python train.py --head_dim=64 --tie_embeddings=false --decay_shape="sqrt"
Below are experts of layer 4 (counted from 0) of a mixture-of-experts language model. Rows are named up (a neuron's input weights, with its number) and show model dimensions 0-255. Each number is 128 + 24 x the weight over its row's rms, rounded and kept within 0 to 255.
Before each expert's rows: a language model's description of what the expert responds to. This comes from a sample of Wikipedia text that the model never trained on.

# expert 19
No clear pattern: abstract nouns such as environmental, freedom, governor, plus fragments of foreign names and CJK text after to or for.
up0 [137 133  79 147 111 161  95 161  76 131 121 120 146 153 127 131 156  90 141  98 126 115 108  90 181  94 132 121 116 103 131 176 164 149 165 160 127 108 106 113 214 161 152 150 114 147 201 144 116 126 128 158 124 126 165 137 132 156 154 119 134 126 132 105 119 168 111 118 122 145 144 149 141  96 110  92 113 152 158 117 133 147 110 157 105 118 120 102 150 125 131 131 122 107 146 124 107 160  84 122 118 123 122  86 135 148  66 122  81 109 108 128 132 114 145 137 106 133 115 126 128 127 154 116 115 160  75 151 133 132 151 120 126  85 181 121 134 162 161  92  93 170 136  97  94 126 108 169 100 162 120 143 159 135 136 132 127 135 152 144 114 128 121 102 123 137 145 120 151 101 127 156 155 117 143 116 126 146 149 153 149 172 112 105  68 118  79 126  89 111 151 120 154 132 125 102 173 156 159 153 177 102 125 137 144 141 124  98 159 103 155 125 124 111  66 146 132 104 146 150 123 112 158 111 147 109 108 114 126  91 123 129 123 131 128 135 135  80 120 115 142 122 125 202 133 146 119 145 174 165 124 142 127 148 135 164]
up1 [113 145 129 127 156 119 136 107 113 146 120 109 155 158 117 175 140 122 135 128 129  95  83 122 139 117 102 136 133 131 155 112  75 112 119 124 141 142 103 166 147 150 113 130 120 152 195 101 138 112 107 101 133 172 128 175 136 111 135 130 146 119  92 134 122 143 155  82 141 144  81 149 135 145 135 109 107 134 151 121 115 108 165 144 124 126 142  80 135 132 127 153 148 162 131 113 113 107 130 110 131 152 139  94 119 149 146 112 144 134 139 163 125 123  77 131 118 116 129 104  84 112 123 133 156 151 160 130 134 183 109 150 146 139 112 142 144 152 109 127 131 138 168 154 176 125 126 158 144 139 108 151 134 146 138 120 120 154  97 126 102 133 147 141  90 130  89  81 179 141 134 121 140  83 131 115  98 130 114 102 120 125  93 100 146  99 108 119 125 156 116 182 102 104 112  94  95  93 142 130 130 112  98 114 133 148 126 124  79 120 123 117 111 154 165 108 130 180  99 118 134  91 122 119 161 153 132 113  84 103 175 133 126  97 117 127  91 145 128 127  85 134 109 115 130 168 130 138 129  84 146 179  96  98 140 129]
up2 [ 91 102 120 113 157 150 159  93 113 100 151 116 162 132 101 156  98 134 128 117  91 138 146 140 147 135 129 142 102 114 133 119 115  81 137 101 114  95 146 170 139 138 141 156 119 127 198 138 139 108 150 149 125 147 141 135 131 120  97 141 146 134 129 136 148 150 160 114 148 139  82 165 118 134 158 119  93 113 110 146 108 156 137 161  98 162  91 128 136 136 149 142 125 119  92 131 118 135 107 106  99 168 106 115 131 127 129  97 119  91  91 157 124 140 120 114 117 112 104 132 128 125 136 122  74  93 145 100 137 140 144 127 111  91 146  96  90 141 159 110 156 174 129  71  67 147 137 150 142 149 186 137 134 169 103 110 171 138 147 146 121 123 134 119  91 123 163 147  90  76 138 178 142 153  99 164  61 107 103 133  85 165 153 149 105 114 144 148  89 125 141 140 131 102 140 114 133 135 113 155  88 160 104 130 122 133  95  92  85 179  67 120 109 112 125 152  94 119 123 122 143 156 147  81 117 159 132 126 147 108 128 152 119 116 115 144 136  87 163 143 126  99 135 122 143 111  91 146 111 152  89 185 116 125 171 102]

# expert 44
Second pieces of personal names and words after short initial syllables (Se-ong, Swa-ti, Sae-ed, wa-ve), plus sentence-opening After, Despite.
up0 [117 140  90 164 128 109 130  91 109 131 112 155 165 178 146 115 160 118 151 143 102 163 131 122  98 165 130 126 154 149 106 136 120 137 173 120 148 131  92 126 143 114 157 138 137 143 175 125 136 108 123 138 134 112 104 120 145 120 149 128 123  91 114  98  95  91 100  63 134 135 118 101  86  81  96 102  99 116 132 109  66 130 116 150 125 124 132 132  81 147 145 141  94 125 126 139 113 113 166 120 176 128 139 153 136 129 111 129 105 153 119 117 113 131 159 115 137 141  85 179 117 137 123 118 142 127 134 100 132 120 133 141 145 123 151 125 140 117 151  86 110 129 119 130 106 121 135 145 116 147 100 142 123 143 158 142 127 100 149  79 142 126 116  98 147 106 181 116 104  55 118 131 137 113 121 142 119 168 111 167  97 156 148 142 115 149 114 183 115 132 136  78 104 168 166 131 176 115 119 144 127  98 107  72  93 171 117 159 127 111  74  87 139 102 130 130 151 176 164 175  75 120  85 118 149 133 128 128 142 127 100 142  92 114 116 126 102 162 148 142 101  93 137 168  95  95 128 109 147 116 130 173 182 102 137 113]
up1 [122 114  88 120 122  59 118 131 155 149 135 104 154  95 135 109 135 123 133 151 151 111 134 130 166 150 103  87 160 145 109 152 160 144  85 177 126 123 158 138 130 128 131 120  74 105 126  91 135 105 108 137 132 144 117 153 116 139 116 133 116 115 108 107 138 130 158 111 135 170 142 136 139 168 118 122 120 106 120 110  90 143 141 133 111 126 131 125 162 150 124 140 137 147 129 103 137 163 138 111 129 149 139 127 124 131 107  79 136 176 136 129 177 152  75  67  98 130 109  91 151 148 151 138  96  96 117  85 142 140 162 135 163 194 105 166 110 175 170 134 133 109 150 143 140 126 119 105 136 130 100 141 132 100 120 120 121 107 106  94 145 103 160 118 135  98 147  33 120 149 169 144 113  94  93 131 111 117  93 139 124 136 131 157  88 122 119  67 111 114 121 169 148 123 105 107 100 108 150 169 111 152 134 141 149 136 111 106 148 113 115  80 150 142 130 125 141 128  85 178 125 135 137 115 101 144 130 121 111 135 161 115 134 141 126 124 130 113 105 139 126 148 125 119 123 161 124 118 136 119  91 164 119  85 114 138]
up2 [138 113 141 104 178 117 146 158 114 125 102 122 146 103 135 138 107 138 147 122 143 116 156 118 133 116 105 119 172 122 104 134 133 144 115 118  97 108 111 131 120 111 133 142 112 133 157 140 143 136 118 173 154 157  95 138 110 116 139 122 126 146  60 124  94 181 151 116 117 118 143 121 146 130 101  98 108 179 114 108 147 120 121 136 121 154 117 112 150 105 109  96 128 131 148 144 136 166 119 141 161 110 143 125 133 168 133 119 117 116 178 103 106 110 135 105 130 125 147 130 125 122 121 126 139 109 124  71 119 122  79 132 151 166 121 147 152 131 117  79 158  74 129  89 176 102 146 102 122 128 181 156  97 110 154 129 144  94 153 171  99 153  98 169 137 149 144 132 119 154  85 151 152 188 144 123 142  85 154  99 129 163 132 125 152  80 163 116 109 143 174  94 108 140 131 189 135 108 125 150 164 157 120 158 106 136 161 167 101 134 123 127 128 154 117 136 135 140 148 151 127 114 152 107  99 152 133 127 156  98 131  90 142 131 158 144 106 127 105  97 132 128 114 110  84 120 172 151 124 116 138 113 147 115 169 110]

# expert 40
Pieces of Slavic and Nordic surnames (Krzysz-to-f, -ović, -owski, -ova), digits in coordinates and ISBNs, and Scientific classification headers.
up0 [100 115 111 123 103 148 117 145 131  99 169 137 148 124 115 103  70 133 159 130 145  98 101 141 157 161 133 124 125 137 114 158  98 103 140 116 148 133  82 122  87 151 107 141 115 140 154  96 140  75  82  94 132 129 148 129 132 170 117 116 115 125 113 109  83  76 119 101 128  83 128 164 121 127 104 123 137 136  80 120  70 139 147 168 133 172 132  94  74 120 133 121 144 118 113 150 104 153  80 148 182 140 183 113 175 131 130 125 136 126  93 165 132  63  99 147 178 151 128 121 115 141 147 168 164  99 127 114 158 119 132 117 112 137 133 133 127 137 127 134 104 130 144 152 107 117 135 126 130 126 133 133 152 138 145 119 112 119 145 133 148 126 137 121 146 105 113 105 144 105  79  98 110 128 142 128 130 118 129 142 122 134 130 111  85 134 121 133 141 168  96 118 152 131 160 163 129 109 158 148 100 145 171 127 109 132 135 122 136 126 144 123 124 144 101 141 131 153  91 116 154 153 103 130 176 165 162 170 146 124 128 145 110 101 122 121 115 133 130 125 151 127  89 166 140 190 123 134 118 121  92  95 124 121 129 198]
up1 [119 109 121  93 104 162 124 156 157  87 139 132 101 126 101 101 102 115 117 116 113  91 136 122 145 114 162 124 154 134 139 122 134 132  91 123 100 115  94 158  94 161 137 195 124 116 119 166 155 123 144 108 140 105 155 145 172 111  88 150 113 142 116 145 115 113 102 100  98 158 106 111 135 165 153 173 110 128 141 123 132 112 143 139 127 156 143 155 127 140  84 128 118 176 129 127 107 158 109  58  94 121 121 157  86  97 111 117 172 133 120 106 170 112 100  71 145 172 135 129 108 116 134 158 130 131 105 157  88 140 136 111  87 103 122 161 132 111 148 152  90 125 131 106 125 181 122 113 108 107 172 120 165 151 112 163 133 146 133 100 131 122 127 155 129 164 117 104 117 114 120 159 119 113 120 122 112 124 121 127  92 158 110 136 117 138 123 113 127  98 152 152 115  78 128  94 126 143  83 125 103 166 111 108 111 127 153  95 133  92 130 131 137 100 129  88 128 149 119 143  94 150 150 126 158 100 103 149 129 144 178  96 134 146  93 143 104 136 156 117 108 152 102 138 131 151 142 168 108 134 129 151 135 119 135 132]
up2 [ 93 135 139 148 183 128 100 164 158 148 115 120 135 138  72 158 159 133 105 113  94 110 145  99 141 171 128 116 116 160  93 115 184  95 155 110 108 121 115 132 150 141 122 142 136 122 169 157 119 120 118 151 124 142 113 107 176 102 111 131 145 152 118 136 115 157 141 114 128 115 126 119 152 114  98 154 155 161 138 145 104 165 158 130 159 127 129  98 105 119 177 104  61 129 159 143  86 140  88 102 148 134 108 114 119 145 134 128 143 133 128 118  92 101 109 134 159  89 115 166 106 123  99  91 122 113 146 113 126  80 119  86 150 117 169 128 133 112 154 120 146 121 102 147 106 141 127 153 178 118 124 174 126 129 139 160  94 119 157 122 146 126 188 146 108 125 137 145 103 110 100 154 117 122 105 154 146 179 118 165 121 125 165 142 124 137 138  85 133  97 127 167  95 132 136 123 136  98 117 103 100 108 107 160 111 138 164 145 129 144 134 132 128 102 104 136 156 125 178 130  89 152 132  99 109  90 128 120 119 130 120 107 101 109 111 185 101 132 135 124 130  79 123 149 123 156 112 126 133 139 122 121 127  95  64 152]

# expert 32
Fragments in tables, lists and credits: Korean or Japanese name syllables (Hyun-de-ok, Fu-ku-oka), units like km, kilograms, digits, Thai bytes.
up3 [123 120 124 147 138 131 129 157 118  98 143 124 112 115 110 108 138 132  63  83  94 137 168 149 115 143 108 163 131 115 149  94 185 114 134 142 153 114 201 105 151 127 151 132 113 105 122 115 126  81  75 184 145 174  99 147 123 145 135 137  89  99  79 116 108  90 114 107 155 160 111 150 121 141 119 127 101 143  97 172 121 151 168 103 159  94 143  56 131 131 112 130 103  72 134 108 154  88 170 183 164 118 187 149 149  97 191 159 102 160 103 131 118 154 127 107 119 125 138 150 141 113 110 130 131 166 154 169 123 121 153 158  87 117 124 145 127 134 139 123 168 138 150 146  85 153 111 110 134 159 131 158 161 119 111 152 137 187 149  72 134  94 120 184  99  98 149 137 130 125 150 143 152 113 134 121 127 150 128 181 139 144 130 136 157 107 128 143 139 113 125 132 120  86 119 165 106 102 102 128 130 143 117 136 140  94 156 132 139 141  97 142 161 118 116 136 118 166 102 126 131 147 107 122  84 132 106 147 133 121 109 150 105 133 164 161  88  87 113 120 137 124 146 129 105 153 117 134 170 116 103  93 129 112 123  92]
up4 [108 160 104 142 167 130 171 117 190 161 115 147 181 139 118 135 117 105 149 127 152 144  99 119 117 117 179 123 178 162 164 113 136 125 141 100 134 153 126 159 155 117 165 115 114 137 123  99  63  96  71 129 105 111 142 115 105 102 163 144 153 140 119 168 143 119 159 141 199 159 145 146 105 146 157  89 137 126 182 150 156 123  86 141 129  79 129 139 168 104  94 142 118  95 112 110 140 117 131 154 126 108 129 172 175 140 131 122 152 156 105 138 153  99 136 123 132  76 128 112 121 109 125 133 106 122 129 105 104 125 146 135  99 137 113 105 106  95 133 131 123  98 132  84 111 148 122 123 164 139 135 161 111 146 163 152 163 122 104 163 130 109 137 125 120 128 138 125  90 117 187 147 113 123  85  86 138 148 147 101  75 160 129 157 166 110 103 123 111 142 133 130  63 151 104 127 155 144 160 188 170 122 138  93 135 105 112 107 160 101 159 155 164 166 153 108 102 105 173 145 111 168 148 164  99 157 114  87  89 145 160 142 116 116 163 116 146 117 113 116  98 126 126  99 101 160 150 126 143 151  86 133 170 149 131 124]
up5 [104 128 157  94 109 141 132 190 146 112 129 140 112 119  78 103 126 118 145 108 109 120 109 130 145 146 178 130 140 130  92 130  99  78 142 161 156 112 129  58 140 153  85 167 155 120 130 140 109 159 123 124 125 154 174 142 130  90 105 115 113 118 107 141 112 123 146 124 125 134 102 135 144 104 123 139  64 148 151 116 125 138 138  98 147 106 153 161 127 101 102 136 129 154 122 142 116 100 122 135 138 143 123 157 170 158 138 132 131 133 153 106 109 117 129 118 107 110 162 140 142 117 101 132 166 129 142 110 113 169 181 145 120 120 128  94 110 151 132 133 135 141 114 152 117 115 142 136 113 158 126 154 130  83 126 111 126 137 186 104 108 129 113 177 103 111 144 164 118 103  94 180 126 125  99 185 171  97 145  88 129 159 128 142 120 122 128 134 115 135 120 178 151 123 139 161 148 151 108  88  92 134 111 114 128 113  87 127 117 129 145 131 147 103  78 120 120 129  98 120 154 135 143  94 163 115 142 149 175 144 134 128 168 142 127 142 138 123 160 115 123  65 170 171 121 178 117 147 110 126 161 177  91 157 108 170]

# expert 24
Noun endings and group nouns in prose, especially plural s, such as government, students, players, members, and the s in respondents.
up0 [101 151 134 110 162 153 133 151 125 133 149 120 127 160 122 172 154 121 114  78 130 103 163 121 101 100 133 135 138 139 151  97 146  73 156 105 171 110 134 124 126 144 144 140 188 128 121  93 166 132 114 132 133 153 158 188 103 115 151 129 122 134 105 112 117 104 133 116 178 131 162 167 102  97 137 117 117 137 165 148 151  92 166 156 142 110 158 116 119 124 127 144  92 108 106 147  85 114 127 138 152 147 140 134 154 116  98 121 128 113 144 113 156 114 167 144 154 150 151 138 123 154 135 107  90  78  72 114 132 141  99  95 129 102 127 191 107 144 144 152 108 160 189 141 140 142 125 116  80 132 102 127 152 143 139 145 117 150 153 105 131 151 156  72 113 129 145 135 125 100 135 146 115 148  81 139 139 139 132 103 134 162  93 142 113 123 107 102 161  96 152 183 137 102  94 181 103 164 118 154 156 102 157 134 108 154 135 126  83 108 148 100 162 118  51 112 100 127 180 124 130 166 163 141 104 147 151 140 133 166 159 120 151 141 170 141  91  90  94 107 136 142 159 116 106 172 138 114 152 104 112 165 114  86 143 136]
up1 [123 155 155 148 150 121 166 158 102 149  94 139 152 127 133 152 161 126 102 131 140 134 168 130 141 163 126 132 109  73 203 112 124 131  93 166  84 148 107 106 119 128 119 168 139 148 120  81 132 115 148  88 142 157 109 147 160 154 150 133 158 110 132 108 135 119 136  64 125 163 136 156 123 157 132  94 129 161 145 144 149  65 151 129 141  74 134 146 109  91  86 137  96 123 166 110 150 153 148 141 145 110 107 116  97 101 133 122 103 156 103 123 117 121 151 144 129  94 101  80 108  99  92 107 142 119  98 133 159 126 138  95 116 124 152 105  71 135 195 105 161 114 162 170 145  87 115 120 129 168 110 163 133 160 111 155  99 120  91  94 127 121 152  99  99  87 145 146  64 168 138  98 120  80  96 154 129 104  96  93 124 105 106 158  98 120 104  86 148 143 138 124 117 115 152 143 135 148  88 134 105 168 123 148 102 114 114 104 163 140 145  84 152  97 153 116 101 147 130 147 130 126 142 116 109 129 153 120 141 160 142 144 138  87 141 154 159 118 169 118  97 111 126 128 123 123 136 136 118  72 138 110 171 126 144 132]
up2 [141 153 104 164 154 160  95 148 105 145 133 105 127 127 120  75 124 140 153 116  91 145 116 126  98  89 148 113 147  87 142 142 100 113 136 103 166 131 130 142 126 121 109 145 134  98 120 173 129 139  81 138 152 128 101 126 131 137 102 167 141 125 139 148 113 130  99 111 126  80  85 130 156 131 148 142  98 132 108 125 153 101 152  98 148 112 126  94 131 132 146 126 175 145 141 132 101 130 107 142 116 170 141 119 157 188 116 124 110 146 147 130 142 120 125  84 142 158 118 112 136 132 100  96 132 134 135 110  80  80 144 103 144 120 110 111 132 131 122  89 150 142 162 132 106 152 140  93 141 145 122 118  83 133 125  70 162 107  87 100 164 139  94 147 154 128 206 103 105 166 142 155 109 100 122 105 145 139 132 152 144 154 149 165 108  72 106 152 106 134 151 141  92 131  99 126 162 136 112 137 110 108 141 145 109 153 162 123  78  88 107 118  93 138 152 140  95  94 152 122 141 120  59  95 130 108 125 152 117 132 182 138 118 130 190 108 134  83 144 124  95 142  76 104 133 116 114 151 118 133 153 133  76 108 123 134]

# expert 5
Middle pieces of surnames and given names after a capital initial (G-iff-ard, Ni-ed-ermayer), plus past-tense verbs like said, wrote, scored.
up0 [131 130 135 107 120 100 126 161 121 126 115 124 115 130  97 162 110 103 158 113 124 109  99 130 107 122 159 126 155 154 131 129 154 157 107 117 123 157 119 135 112 145 159 167 107 122 159 136 162 101 166 148 164 127 137 115 174  87 125 106  97 126 179 139 112 134  83 144 172 165 138 100 143 139 124 156 100  86 121  92 125  76 163 121 133  83 148 143  90  88 126 116 105 143 122 103 132 131 142 141 110  82 124 100  91 137 142 149 137  99 100 118 133 102 166 109 133 126 134 112 140  99 194 131 122 146 121 163 159 142 146 143 126  93 154 171 121 129 153 133 113  98 101 100 142 110 121 131 146 116 150 154 114  73 129 119 122 141 159 116 158 141  83 136 147 135 165 110 126 144 146 124 129 125 134 146 128 120 124 106 166 114 106 119  93 121 130 109 140 152 135 104 146  94 159 140 115 127  99 207 118 156  82 134 113 130 151 113 103 139 134 111 154 124 128 131 119 154 150 123  93 147 162 148 120 116 149 141 153 158 151 103  88 140  97 141 100 104  81  63 119  90 147 142  84 108 138 134 144 126 135 162 163 129 167 129]
up1 [101 137  85  93 110 111 107 183 138 118 143 105 132  94 148 130 113 142 146 144 109 155 119 116 126 118  95 142 148 113 127 127 144 142 115 144 118 141 159  81 118 147 120 120  98  61 100 121 110 104  68  87 135 119 128 116 104 100 152 143 132 129 135 122 167 124 107 141 118 110 132 132 114 136 106 130 132 124 158 125 118  60 111 141 144 105 105 109 162 121 115  91 130 137 115 175 155 133 101 138 129 135 114 125 121 178 124 123 121 154 161  83 107 114 152 110 150 170 106 109 130 138 120 116 134 142 129 130 145  98 139 115 149 156 113 109 135 143 134 106 139 154 170 136 149 130 165 165 160  97 143  99 103 110 155 141 114 132  89  95 101 110 133 154 136 144 131 132 140 125 166 125 159 130 120 142 121 158 155 120  95 115 174 107 149 152 154 130 134 132 157 188 124 145 130 187 161  99 135 119 145 112  84 107  91 127 110 164 119 102 130 108 146 170 140 162 105  99 120 170 121 137  71 156 143 113 138 151 122 142 136 158  94 120 110 172 140 114 129 106 148 108 118 105  93 109  96 120 135 127 119 113 122 106 135 120]
up2 [133 125 127 125 106  96 117  61 105 113 127 126 134 121 104  90 148 164 119 109 144 121 143 105 123 107 107  83 115 138  96 114 110 135 129 127 138 143  93  89 133 100 162 156 126 188 104 158 110 127 139 119  99 101 135  91  91 137 107 117 118 149 132 100 106  86 205 137 112 158  87 115 169 136 103 131 121 129 143 103 112 116 102 119 120 131 163 111 145 121 154  91 122 146 132 149 170 110 115 106 142 152 135 142 120 132 104  74 126 158 137 125 126 150 106 139 124 146 117 170  93 118  95 134  98 157 109 115 125 141 124 129 145 121 175 176  76 119 184 160  97 119 193  85 155 162 103 155 112 162 133 125 129  87 127 132 145 119 109 150 135 102 134 181  87 117  96 137 118 123 101 125 186 125  97 152 161  87 136 134 176  88 155 146 136 136  80 141 130 147 127 120 142 117 135 103 113 119 127 146  90  98 131 116 133 171 155 156 104  92 110 112 134 115 133  85 136  98 140 139 158 163 124 130 130 113 152  82 107 117 111 128 151 114 113 119 153 147 137  83 133  97 137 140 118 142 109 112  97  68 104 122 120 144 177 120]

# expert 33
Nouns for works and roles in film, music and game articles, such as album, film, song, band, plus final pieces of first names like Zoe, Chloe.
up0 [124 148 150 118 113 101 103 112 121  98 156 159 158 142 144 170 104 158 136  70 137 124 142 136 127 141 122 114 149 137 150  99 107 145 110 117 160 157 163  98 110 122 121 121 136 105 123 174 110 121 162 104 146 123 127 148 200 151 150  92  94 121 132 113 138 110 117 133 161  89 126  95 105 120 120 145 100 122  91 118 136  91 103  94 101 172 165 125 134 117  90 160 124 155 184 148 103 129 112  93  84 151 151 129  95 132 109 101 178 168 109 129 121 108 110 144 135 103 123 121 128 105 109 126 130  91 130 131 132 172 110  85  86 103 157 123  90 125 144 161 107 121 130 130  96  91 132 115 107 120 120 129 134 119 136 168 131 112 179 127 165 119 129 194 133  93 151 101 152 114 125 137 118 146 125 138 120 103 122 125 155 141 124 111 113 128 109 147 118 128 131 103 170 138 138 133 121 143  96 111  93 149 178  83 136 119 127 110  78 129  83 143 160 121 136 105 161  98  94 147 130 142 136 151 134 164 161 129 128 115 113 142 133 135 162 143 111 159 116 111 166 155 121 124 125 139 122 115 105 154  77 146 135 147 169 128]
up1 [120 119 104 125 130 130 190 152 105 119 116 119 108 136 100 111 121  94 158 123 134 133  95 122 141 144 116  96 144 134 157 120 117 120 149 109 111 156 107  83 124 130 151 117 133 122 122 153 127  76 132 121 128 125 162  78 141 108 107 116 118 183 112  76 140 144 122 126 124 156 122 162 132  82 132 142 122 119 135 140 118 151 140 133 129 117 177 136 144 131 143  98 125 103 120 114 116 103 108 144 149 153 143 143 116 164 128 139 143 134 111 124 123 151 108 109 125 164 133 151 118 116  91 113 115 147 121 147 113 108 123 149 163 145 145 146 127 120  96  44 119 125 105  71 165 111  86 120 143 145 127 123 122 137  99 116 144  91 149 138  97 108 149 177 130 153  98 115  92 120 143 143 140 124 146 134 127 170 121 117 109 152 162 132  90 125  91 135 140 115 142 121 104 124 151 119 137 140 128 124 129 121 186 151 107 110  94 137 125 104 127 116 148 151  87 129 103 133 125  91 119 100 124 132 109 154 153 134 142 123 100 109  89  99 107 115 136 167 118 114 142  78 162 133 136 117 142 145 176 168  99 187 131 136 125 164]
up2 [117 144 126 119 120 111 109 114 100  97 131 100 130 138 204 126 163 147 107 134 131 147 163 111 145 109 120 119 130 163 157 169 148 126  99 131 152 164 128 129 150 134 144 126  85 115 155 121 158 133 135 105 119 127 167 148 156 116 140 114 115 135 132 184 120 123 136 105 142 117 121 103 117 118 122 123 166 118 112 108 100 100 117 109 125 112 160 129  96 117  83 131 137 120 125 151 140 150 130 112 113 114  95 140 169 154 108  99 122 142 139 137 156  96  97 129 124 124 142 113  99 173 188 101 137 147 124 125 149  97 102 118 160 164  73 151 137 149  92 121 125 162 132 124 128 102 153 154 201 107 115 138 152 118 127 135 134  86  77 162  87 122 145 145 134 113 144 148  84 109 115 154 138 120  97 118  66 145  63 113 125 136 122 165  89 159 159  88 131 127 159 111 144 129 122 121  93 120  75 114 111 133 161 112 100 126 117 103 151 110 124 148 131 155 109  95 162 150 142 164  88 132 103 126 100 111  96 110 112 175 142 103 133 141 160  94 138 130 162 146 129 113 125 130 124 146 133 121 128 117 113 168 158  98 152  88]